Below are experts of layer 5 (counted from 0) of a mixture-of-experts language model. Rows are named gate (a neuron's input weights, with its number), up (a neuron's input weights, with its number) and show model dimensions 0-223. Each number is 200 + 20 x the weight over its row's rms, rounded and kept within 0 to 999.
Before each expert's rows: "comes after" lists some tokens at least twice as common just before its tokens as in all text; "gets" lists some tokens that make up at least twice as much of what it gets as of all text. This comes from a sample of Wikipedia text that the model never trained on. Tokens count by the router's weight.

# expert 40
comes after: " |", "---|---|---|---|", ")", " m", "a", " mi"
gets: "\n", ".", "\"", "t", ")", "ul"
gate5,161,198,208,206,200,225,208,193,198,180,199,191,219,190,199,185,234,187,198,219,229,170,213,224,160,192,191,197,223,199,214,203,217,182,186,155,214,221,190,184,234,167,217,168,188,198,193,207,235,174,195,243,198,177,204,218,191,176,170,186,191,180,241,176,215,183,182,218,226,189,201,207,201,152,220,226,201,215,187,199,210,156,198,214,214,219,166,201,187,183,198,176,244,172,233,210,212,155,199,224,218,170,212,230,196,223,202,200,184,171,219,176,199,211,199,186,218,219,227,197,203,193,208,200,214,181,193,232,183,200,190,172,184,226,204,215,209,202,171,194,198,210,163,179,213,175,199,230,229,213,243,172,213,202,197,194,164,202,188,160,193,183,206,202,187,225,233,203,199,182,213,209,232,214,206,238,214,196,192,188,183,185,212,201,199,189,231,217,208,173,211,171,190,207,212,157,220,188,191,217,226,217,195,224,211,179,214,186,199,187,188,181,225,213,209,196,210,197,200,259,209,192,169,237
up5,220,219,222,197,186,189,191,181,229,185,208,226,190,209,201,219,201,211,222,210,212,186,201,186,196,198,181,215,181,161,216,173,228,196,186,192,203,187,205,223,165,204,202,204,206,224,148,226,221,215,202,195,169,221,228,187,189,164,219,198,209,168,168,156,198,202,182,220,229,250,171,217,190,208,190,215,195,204,201,201,182,175,210,201,211,188,212,183,165,238,192,191,203,151,199,228,216,187,188,215,206,227,194,207,187,195,190,154,183,201,206,193,210,163,208,216,223,213,162,195,211,220,200,206,228,216,196,194,181,200,192,241,231,192,170,185,217,223,218,202,204,172,189,173,186,212,208,212,248,202,195,162,174,193,233,206,178,201,207,184,226,217,220,199,216,213,224,178,204,169,192,195,188,185,194,213,185,208,201,190,170,207,227,216,214,196,198,215,225,212,218,219,242,208,200,154,194,204,202,233,187,228,232,183,169,222,191,183,148,169,184,171,244,220,186,207,202,177,197,194,221,202,221,188

# expert 26
comes after: ",", " and", " but", ";", " or", " that"
gets: ",", " and", " \"", " or", " (", ":"
gate2,193,192,227,239,203,195,216,176,164,209,223,146,216,179,193,180,181,201,177,184,178,183,188,209,156,185,216,192,184,236,201,175,226,236,246,171,201,198,222,180,212,203,173,182,172,178,211,229,223,183,191,212,179,237,243,198,199,199,192,141,218,203,200,214,211,207,208,203,191,202,192,202,221,210,176,195,200,211,227,207,205,214,234,225,180,176,214,193,199,202,174,225,192,228,180,232,206,177,185,184,176,189,197,191,205,225,193,216,205,200,185,222,188,191,200,174,218,211,199,189,201,202,258,180,180,202,165,183,178,189,218,225,170,195,235,186,207,183,187,215,181,197,170,213,214,187,194,218,196,196,211,205,205,180,190,202,177,186,206,211,202,197,143,198,205,211,169,220,194,174,191,215,217,218,235,199,241,168,196,205,179,192,242,162,187,207,181,173,189,215,188,196,211,199,215,258,208,205,214,148,199,213,216,206,231,206,211,210,211,190,185,200,203,194,197,231,211,200,188,202,215,190,170,203
up2,237,186,199,160,196,209,172,164,186,187,211,218,211,212,174,196,209,186,187,182,203,209,204,240,146,191,249,189,234,162,195,196,228,185,223,226,210,157,178,172,203,157,190,188,210,220,218,236,189,171,181,218,187,158,182,205,209,181,209,186,225,213,212,206,214,202,202,176,191,187,215,216,194,199,170,183,216,196,217,206,207,202,213,193,189,218,184,204,216,190,227,182,200,187,192,208,191,193,181,222,188,177,202,195,206,208,190,189,181,169,196,184,217,225,180,213,217,215,225,203,188,162,231,193,166,186,195,214,212,206,191,201,222,186,224,198,172,198,170,197,248,216,198,190,212,174,224,176,235,188,153,197,221,168,209,161,160,181,222,192,236,215,197,196,183,220,211,179,227,235,175,206,233,195,210,214,230,198,222,194,199,208,172,197,229,229,168,183,205,222,228,199,204,186,204,194,208,233,218,222,177,203,168,198,194,206,213,201,208,164,208,221,216,200,220,229,168,216,200,200,191,186,201,227

# expert 75
comes after: ".", ")", " =", " information", ";", "---|---|---|---|"
gets: "\n", "==", " ==", "===", " ===", "'"
gate0,210,198,221,225,196,239,203,188,203,158,213,195,178,172,198,214,209,189,233,226,154,198,186,208,208,202,195,180,235,203,216,185,231,198,204,202,177,225,203,225,161,250,240,160,157,213,208,189,208,213,194,195,185,188,195,218,184,220,185,193,176,178,203,236,205,220,223,171,222,193,206,177,253,210,204,165,204,199,188,203,197,184,198,183,174,206,215,186,182,186,180,209,195,209,180,235,194,187,219,180,204,201,200,209,194,201,188,165,213,228,215,205,232,192,223,191,195,220,211,231,186,216,235,208,186,166,206,190,207,197,205,190,198,195,208,200,156,189,232,217,194,222,216,184,192,202,211,204,206,147,192,179,200,203,169,141,195,193,185,185,194,168,188,184,210,203,200,185,206,200,198,163,159,222,198,174,194,215,166,176,232,187,202,211,187,190,220,240,224,207,225,217,225,181,200,188,231,216,207,189,162,180,208,221,184,229,175,208,186,224,174,219,198,216,220,215,198,189,169,206,179,203,216,231
up0,205,174,219,177,206,226,215,188,204,187,205,200,212,181,231,205,208,204,192,189,223,184,208,188,172,168,177,224,163,213,181,191,184,223,191,189,196,181,226,173,194,192,199,178,197,199,230,203,193,187,216,185,223,213,206,201,247,181,169,223,214,204,208,217,188,243,161,229,174,218,198,223,154,208,185,194,217,264,260,153,210,175,173,214,198,189,219,218,230,203,196,233,191,197,218,212,224,192,214,183,155,180,180,236,206,209,223,215,195,187,184,204,200,196,212,199,192,224,193,210,199,207,213,200,209,221,227,185,216,213,160,168,174,180,191,206,193,193,236,207,239,208,175,172,194,175,180,207,209,204,236,192,206,180,182,215,187,214,183,183,195,174,190,164,174,211,173,205,224,207,196,210,172,181,202,217,214,211,220,205,226,168,189,185,204,224,192,181,178,207,193,203,193,191,213,212,191,163,217,225,201,232,171,199,159,176,192,211,214,239,191,195,192,236,172,216,217,203,196,192,181,219,203,186

# expert 23
comes after: " ", " |", " un", " was", " re", " as"
gets: " |", ".", " 3", "\"", " also", " 4"
gate4,204,175,204,216,230,196,249,218,219,164,189,214,184,206,174,208,241,216,226,186,210,182,202,201,209,197,236,229,214,207,209,157,227,201,155,186,212,222,173,197,193,219,200,186,209,200,222,202,211,175,226,185,194,210,251,193,181,204,197,185,189,197,183,225,205,194,190,220,214,200,211,218,186,194,200,190,225,223,189,236,181,188,165,209,187,188,224,201,233,206,163,237,195,195,193,194,219,206,217,171,204,193,195,155,188,195,208,248,212,177,223,189,177,174,200,237,221,188,167,169,193,222,151,205,206,168,226,196,205,247,183,194,211,205,225,200,172,228,204,171,191,186,182,187,205,186,196,195,158,208,210,203,202,227,179,185,174,197,205,219,224,190,171,229,187,214,186,206,209,192,195,191,205,205,157,185,206,178,194,184,182,227,183,219,198,219,183,200,210,220,229,225,178,177,230,241,177,226,203,196,190,242,214,164,196,209,191,195,198,225,220,205,226,199,175,209,201,182,203,162,187,191,198,200
up4,203,212,215,196,202,227,188,206,255,217,195,220,184,194,205,233,198,237,209,172,211,137,204,224,215,192,192,220,212,197,223,218,170,199,183,201,164,233,227,224,190,195,148,197,191,220,210,180,185,198,200,224,187,193,195,194,244,200,210,209,237,212,163,214,183,200,212,223,205,204,184,213,190,192,190,161,202,205,210,214,192,201,222,158,248,184,206,216,192,173,197,215,193,200,219,198,184,178,194,193,205,179,211,204,204,196,225,195,204,173,199,208,174,168,186,231,226,194,212,179,166,200,205,209,216,223,215,196,158,170,178,227,164,206,209,210,190,183,179,207,218,214,181,190,158,199,215,171,230,238,202,184,200,219,197,216,173,195,193,188,223,174,208,197,193,185,206,203,203,218,201,210,207,234,169,240,212,157,173,200,186,213,183,199,176,176,212,162,167,192,208,222,209,198,232,207,223,189,194,214,234,197,202,173,218,212,227,190,203,195,190,216,183,205,164,218,171,227,168,220,165,198,201,214

# expert 118
comes after: "-", "\n", " •", "Scientific", "Personal", " Binomi"
gets: "-", "\n", " Born", " Country", " Location", " by"
gate0,178,171,168,169,213,237,213,214,190,181,240,163,211,186,215,226,203,213,187,170,200,196,211,201,189,194,193,208,190,178,194,188,191,208,223,221,171,190,205,225,204,180,219,195,201,202,194,196,188,222,196,168,205,179,201,176,155,199,197,211,200,215,234,159,187,184,179,177,182,208,184,195,184,214,189,204,210,173,209,192,171,185,203,224,233,207,185,190,198,175,210,215,231,234,207,169,202,252,192,177,179,219,178,196,250,205,190,195,192,239,201,207,220,198,231,210,228,231,202,183,211,180,199,194,193,152,214,211,195,223,194,173,246,153,191,217,187,223,206,145,183,199,203,205,196,196,173,215,225,178,196,207,200,209,158,194,181,170,189,238,213,206,207,194,183,225,227,192,206,211,223,172,251,219,221,165,198,196,189,186,167,201,197,184,194,199,206,195,209,169,202,233,179,200,196,184,194,207,204,248,176,214,194,188,190,196,239,208,195,215,196,200,241,177,190,215,213,189,205,212,179,194,208,226
up0,197,184,173,199,182,233,214,174,214,194,196,243,188,182,199,225,185,184,186,192,183,214,194,216,240,198,185,246,184,220,198,214,200,194,214,176,210,234,193,185,246,193,179,224,204,208,221,225,169,221,198,188,200,193,168,183,203,177,185,207,183,204,208,182,196,181,211,197,257,192,215,194,198,146,186,185,194,179,204,211,242,201,192,215,233,199,219,207,196,197,189,221,194,187,196,213,205,205,175,209,218,192,199,206,214,206,207,218,164,163,236,206,200,186,211,205,205,201,230,200,195,178,160,197,214,224,218,177,198,207,216,180,226,182,186,205,243,197,229,165,198,193,208,203,172,204,177,203,187,194,262,170,258,181,216,216,185,158,190,190,204,197,188,192,245,209,193,191,209,183,200,196,187,186,185,208,232,208,183,181,221,182,186,180,197,222,222,194,208,212,183,180,213,193,254,156,203,183,216,206,204,210,198,181,193,158,174,202,180,201,196,202,227,235,188,221,214,185,166,202,208,242,192,211

# expert 3
comes after: "-", "\n", " •", " information", "Scientific", " classification"
gets: "\n", "-", ":", " by", " Country", " Location"
gate3,172,199,172,191,174,217,215,223,167,179,204,223,214,220,215,207,216,201,188,199,190,201,210,195,218,210,222,193,198,202,187,214,179,202,148,235,214,193,222,217,205,183,232,199,208,153,226,177,208,177,188,204,212,211,210,196,209,207,211,199,185,171,190,189,220,201,199,189,211,220,243,190,183,201,198,223,213,221,264,199,198,188,201,219,181,212,174,200,222,196,190,171,177,200,209,201,235,175,199,199,203,198,187,205,182,221,207,220,177,209,220,156,148,198,203,179,236,204,223,221,201,221,220,198,191,197,164,233,183,222,152,241,195,184,201,232,179,201,211,201,195,182,202,219,198,158,193,194,208,152,219,209,183,224,223,223,183,187,190,217,213,198,168,201,180,192,198,180,175,194,221,198,184,188,221,204,214,165,195,249,201,205,196,165,177,225,207,203,227,171,232,223,179,184,254,164,173,209,200,198,204,188,168,216,202,206,193,210,174,181,216,195,203,171,199,232,214,189,226,183,207,220,190,227
up3,251,200,216,174,193,214,204,220,201,184,192,164,200,194,196,234,201,185,195,185,200,190,182,207,237,177,201,196,168,198,217,204,196,199,195,202,208,195,217,200,191,180,206,212,187,133,203,201,243,171,207,180,200,214,168,178,212,174,199,219,219,177,196,182,189,238,179,168,188,205,217,184,209,209,167,203,219,194,192,170,201,222,175,229,207,195,227,209,219,206,180,194,211,211,212,231,181,178,215,204,211,209,180,177,194,232,193,161,163,171,219,213,202,184,208,200,202,199,182,236,192,182,218,187,216,203,180,195,191,200,171,149,249,219,173,211,171,206,168,227,237,195,230,226,186,207,238,188,217,212,220,214,218,189,233,196,198,191,188,204,260,187,189,215,205,187,193,197,195,208,228,187,197,179,215,214,184,193,190,236,210,202,216,193,211,213,204,200,236,195,197,191,216,222,167,141,204,192,199,170,226,187,189,207,207,187,180,207,229,182,211,181,155,192,217,218,178,195,230,175,215,191,227,205

# expert 108
comes after: "-", "\n", " •", "Scientific", " Binomi", " his"
gets: "-", "\n", " •", " Born", " Country", " Location"
gate0,207,197,191,189,171,179,164,202,198,223,222,171,210,160,175,203,159,208,217,168,170,193,219,176,199,214,224,198,231,223,234,210,196,208,184,191,216,184,173,212,190,200,197,212,221,194,232,206,202,175,190,250,201,221,215,241,222,217,231,206,198,187,177,206,179,208,213,208,207,180,204,181,209,214,207,206,205,188,221,207,207,187,126,245,180,228,162,227,179,202,168,202,190,227,234,174,201,221,191,174,231,210,199,196,188,201,177,190,186,193,234,184,168,219,211,183,227,163,198,190,159,188,199,161,222,216,198,195,192,219,200,195,194,227,196,195,218,206,194,212,185,196,222,199,215,206,213,147,199,208,225,204,199,209,212,189,175,211,179,186,181,162,169,214,224,230,234,211,216,222,181,209,180,180,219,204,169,218,210,216,179,154,218,199,171,183,179,179,199,189,212,209,171,210,205,224,202,214,192,208,183,180,229,216,202,212,188,202,178,214,152,198,212,184,193,199,220,209,217,197,211,206,208,218
up0,215,201,239,218,203,210,188,204,209,228,216,185,218,234,208,193,195,201,205,202,227,180,198,214,223,202,195,209,236,212,163,179,201,180,206,194,177,221,157,206,243,192,204,211,188,182,229,216,179,209,201,203,199,210,174,174,200,204,214,209,179,218,185,218,185,150,195,202,207,220,165,234,202,176,244,188,213,187,195,204,231,188,192,192,184,204,235,218,215,246,188,166,191,209,187,221,203,216,202,224,184,204,211,231,176,182,204,198,197,173,212,187,190,186,185,189,179,212,162,190,190,240,214,225,207,188,210,188,220,190,193,205,211,172,183,148,195,240,222,224,173,203,219,199,210,156,184,156,192,188,199,220,240,181,210,179,177,199,197,167,195,199,206,224,176,207,223,204,187,173,197,192,171,184,217,211,199,220,233,182,202,160,237,190,216,187,224,187,221,231,195,195,184,215,219,190,203,235,182,170,168,201,215,177,235,173,183,167,196,209,216,200,207,212,171,178,188,226,176,194,171,191,230,204

# expert 13
comes after: "\n", ".", "==", " ==", "===", " ==="
gets: "\n", " \"", " The", "==", "The", "In"
gate4,191,209,234,197,195,203,218,185,206,237,206,183,154,201,199,229,199,164,216,244,169,220,162,177,190,194,197,225,199,209,184,167,171,233,206,208,197,227,197,196,225,209,184,179,193,172,182,209,225,176,192,199,200,211,218,228,176,216,233,204,203,204,200,236,215,206,205,197,195,187,157,172,211,180,238,184,224,199,197,248,188,213,204,205,145,151,202,212,189,170,188,182,203,190,207,205,190,197,201,176,184,216,179,230,208,212,213,181,189,192,196,209,178,172,215,217,219,200,210,193,219,217,234,205,172,216,170,183,220,226,235,234,214,184,235,213,208,216,188,199,227,181,220,203,182,218,200,217,214,174,203,177,201,179,202,183,168,203,198,179,249,189,203,192,181,233,189,213,147,188,207,182,164,171,199,205,204,176,188,235,151,217,205,191,191,224,178,209,218,218,205,187,203,201,193,240,221,215,200,220,209,225,188,204,187,184,187,203,203,217,199,203,159,189,191,191,188,173,209,210,217,199,225,186
up4,193,184,193,217,203,203,233,195,211,198,215,204,200,197,208,217,198,195,211,183,219,213,165,187,192,175,242,197,215,215,206,164,207,206,177,230,215,201,148,225,208,243,189,203,195,192,208,209,198,183,245,206,198,198,204,189,212,182,207,208,209,204,216,191,199,147,177,233,229,220,184,201,197,216,175,184,183,183,219,217,184,192,195,233,169,204,200,248,184,178,154,236,230,204,226,229,202,198,181,216,183,200,178,163,224,213,242,207,193,188,188,199,220,211,195,225,210,193,178,174,247,215,199,184,246,199,204,260,198,208,184,211,189,217,177,169,177,184,177,210,180,219,204,214,215,208,222,244,221,202,174,188,186,190,200,177,186,227,199,191,182,181,188,166,175,187,187,249,180,202,221,219,204,198,200,210,184,186,185,219,182,190,210,188,185,179,177,205,210,217,229,186,187,193,194,186,183,176,222,189,160,205,200,230,195,202,190,164,219,225,193,182,203,197,195,201,208,173,234,215,229,166,210,220

# expert 34
comes after: " of", " in", " to", " for", " at", " on"
gets: " the", " The", "The", "'", " his", " its"
gate1,198,190,199,218,207,214,223,217,187,188,218,189,185,215,208,184,194,195,202,222,212,188,192,205,184,220,187,209,206,203,180,212,171,207,220,182,222,200,243,205,209,235,148,170,166,209,220,175,203,185,251,206,221,163,212,211,205,184,208,193,172,182,191,205,188,191,200,189,185,203,204,208,227,207,217,194,216,163,191,180,181,188,182,199,188,207,175,226,202,194,214,176,219,215,209,164,217,184,192,196,210,146,193,199,194,173,203,244,170,246,179,240,195,195,213,226,215,215,184,211,201,177,196,192,190,190,245,194,227,221,171,220,210,236,185,210,181,221,190,217,162,185,205,190,205,174,213,187,196,208,204,219,198,176,226,239,175,181,226,177,179,209,152,209,203,173,209,192,175,252,155,170,209,194,243,199,208,196,185,201,201,191,204,226,197,240,187,235,215,164,178,221,211,215,232,185,226,200,192,186,187,183,211,207,179,208,231,227,204,194,214,180,190,199,207,175,213,198,174,191,192,175,184,228
up1,183,210,176,226,181,200,228,188,176,195,183,173,243,238,186,204,241,199,160,225,196,172,190,200,191,181,227,216,196,199,215,195,195,207,188,191,182,165,188,225,246,206,212,227,211,195,192,221,205,219,205,202,177,245,197,211,215,226,204,142,221,206,235,192,228,204,176,200,195,230,175,193,208,192,240,177,213,221,169,207,183,209,175,170,203,179,199,197,210,191,170,201,218,200,186,208,178,203,195,201,171,204,189,210,248,219,201,227,190,210,203,180,185,186,212,200,205,182,176,187,209,188,204,192,249,197,219,183,168,200,212,194,197,182,205,219,206,210,215,228,208,178,225,199,206,178,213,201,204,206,213,185,201,191,189,211,175,190,154,248,208,158,177,237,214,214,177,216,192,223,213,171,189,148,208,229,225,201,219,217,185,166,188,210,203,189,179,193,166,166,205,227,221,189,209,228,220,160,203,213,207,231,200,191,185,204,223,178,208,202,171,192,178,223,191,202,201,203,194,204,219,239,211,200

# expert 11
comes after: ",", ".", " that", " for", " when", " but"
gets: " that", " which", " this", " who", " it", " It"
gate3,177,197,220,195,181,228,146,188,194,218,216,192,180,203,205,202,206,203,190,197,198,160,198,230,208,229,199,226,214,250,144,186,183,182,205,207,202,186,203,202,180,184,220,193,223,187,234,219,243,244,187,193,196,199,165,190,220,176,203,194,207,228,181,194,198,184,207,163,230,212,205,186,188,216,218,199,196,232,222,187,170,199,199,200,213,216,163,205,204,181,198,208,218,176,182,183,180,148,205,209,209,183,197,216,202,231,198,193,198,214,180,181,208,183,177,187,160,202,189,191,198,209,231,187,198,212,204,203,175,228,206,207,203,207,238,167,209,206,190,188,177,221,225,198,217,194,201,202,197,225,205,177,216,236,201,187,215,195,216,197,217,178,215,221,171,204,209,188,210,204,182,197,162,228,207,176,182,202,202,211,221,195,219,172,222,220,169,198,226,235,229,163,164,171,223,174,187,212,188,225,208,220,191,241,157,247,214,185,226,221,228,190,216,191,240,193,163,222,208,178,194,203,188,196
up3,238,200,190,179,232,187,185,209,213,208,255,181,183,149,224,165,211,177,210,195,180,172,171,221,191,174,225,210,212,171,135,201,206,189,209,179,210,217,222,194,168,207,215,183,229,178,187,175,214,166,188,213,189,228,171,187,217,181,203,203,238,185,224,188,217,214,208,228,188,219,232,208,168,222,158,214,202,239,184,210,228,188,189,198,243,188,167,204,208,204,208,172,214,226,210,212,195,199,189,201,208,186,242,206,200,203,203,217,188,197,172,218,205,198,209,240,188,190,176,222,181,201,188,199,218,239,179,197,208,167,195,227,190,228,244,231,195,226,213,203,185,204,245,197,199,174,210,177,188,216,203,225,210,192,196,183,205,197,206,197,190,172,193,199,210,202,195,204,184,193,182,242,181,229,201,193,167,204,192,205,166,166,214,232,201,198,194,176,186,178,198,208,182,198,228,200,153,169,197,213,196,195,200,219,201,198,179,193,214,211,166,191,207,204,160,206,215,189,216,204,210,203,196,192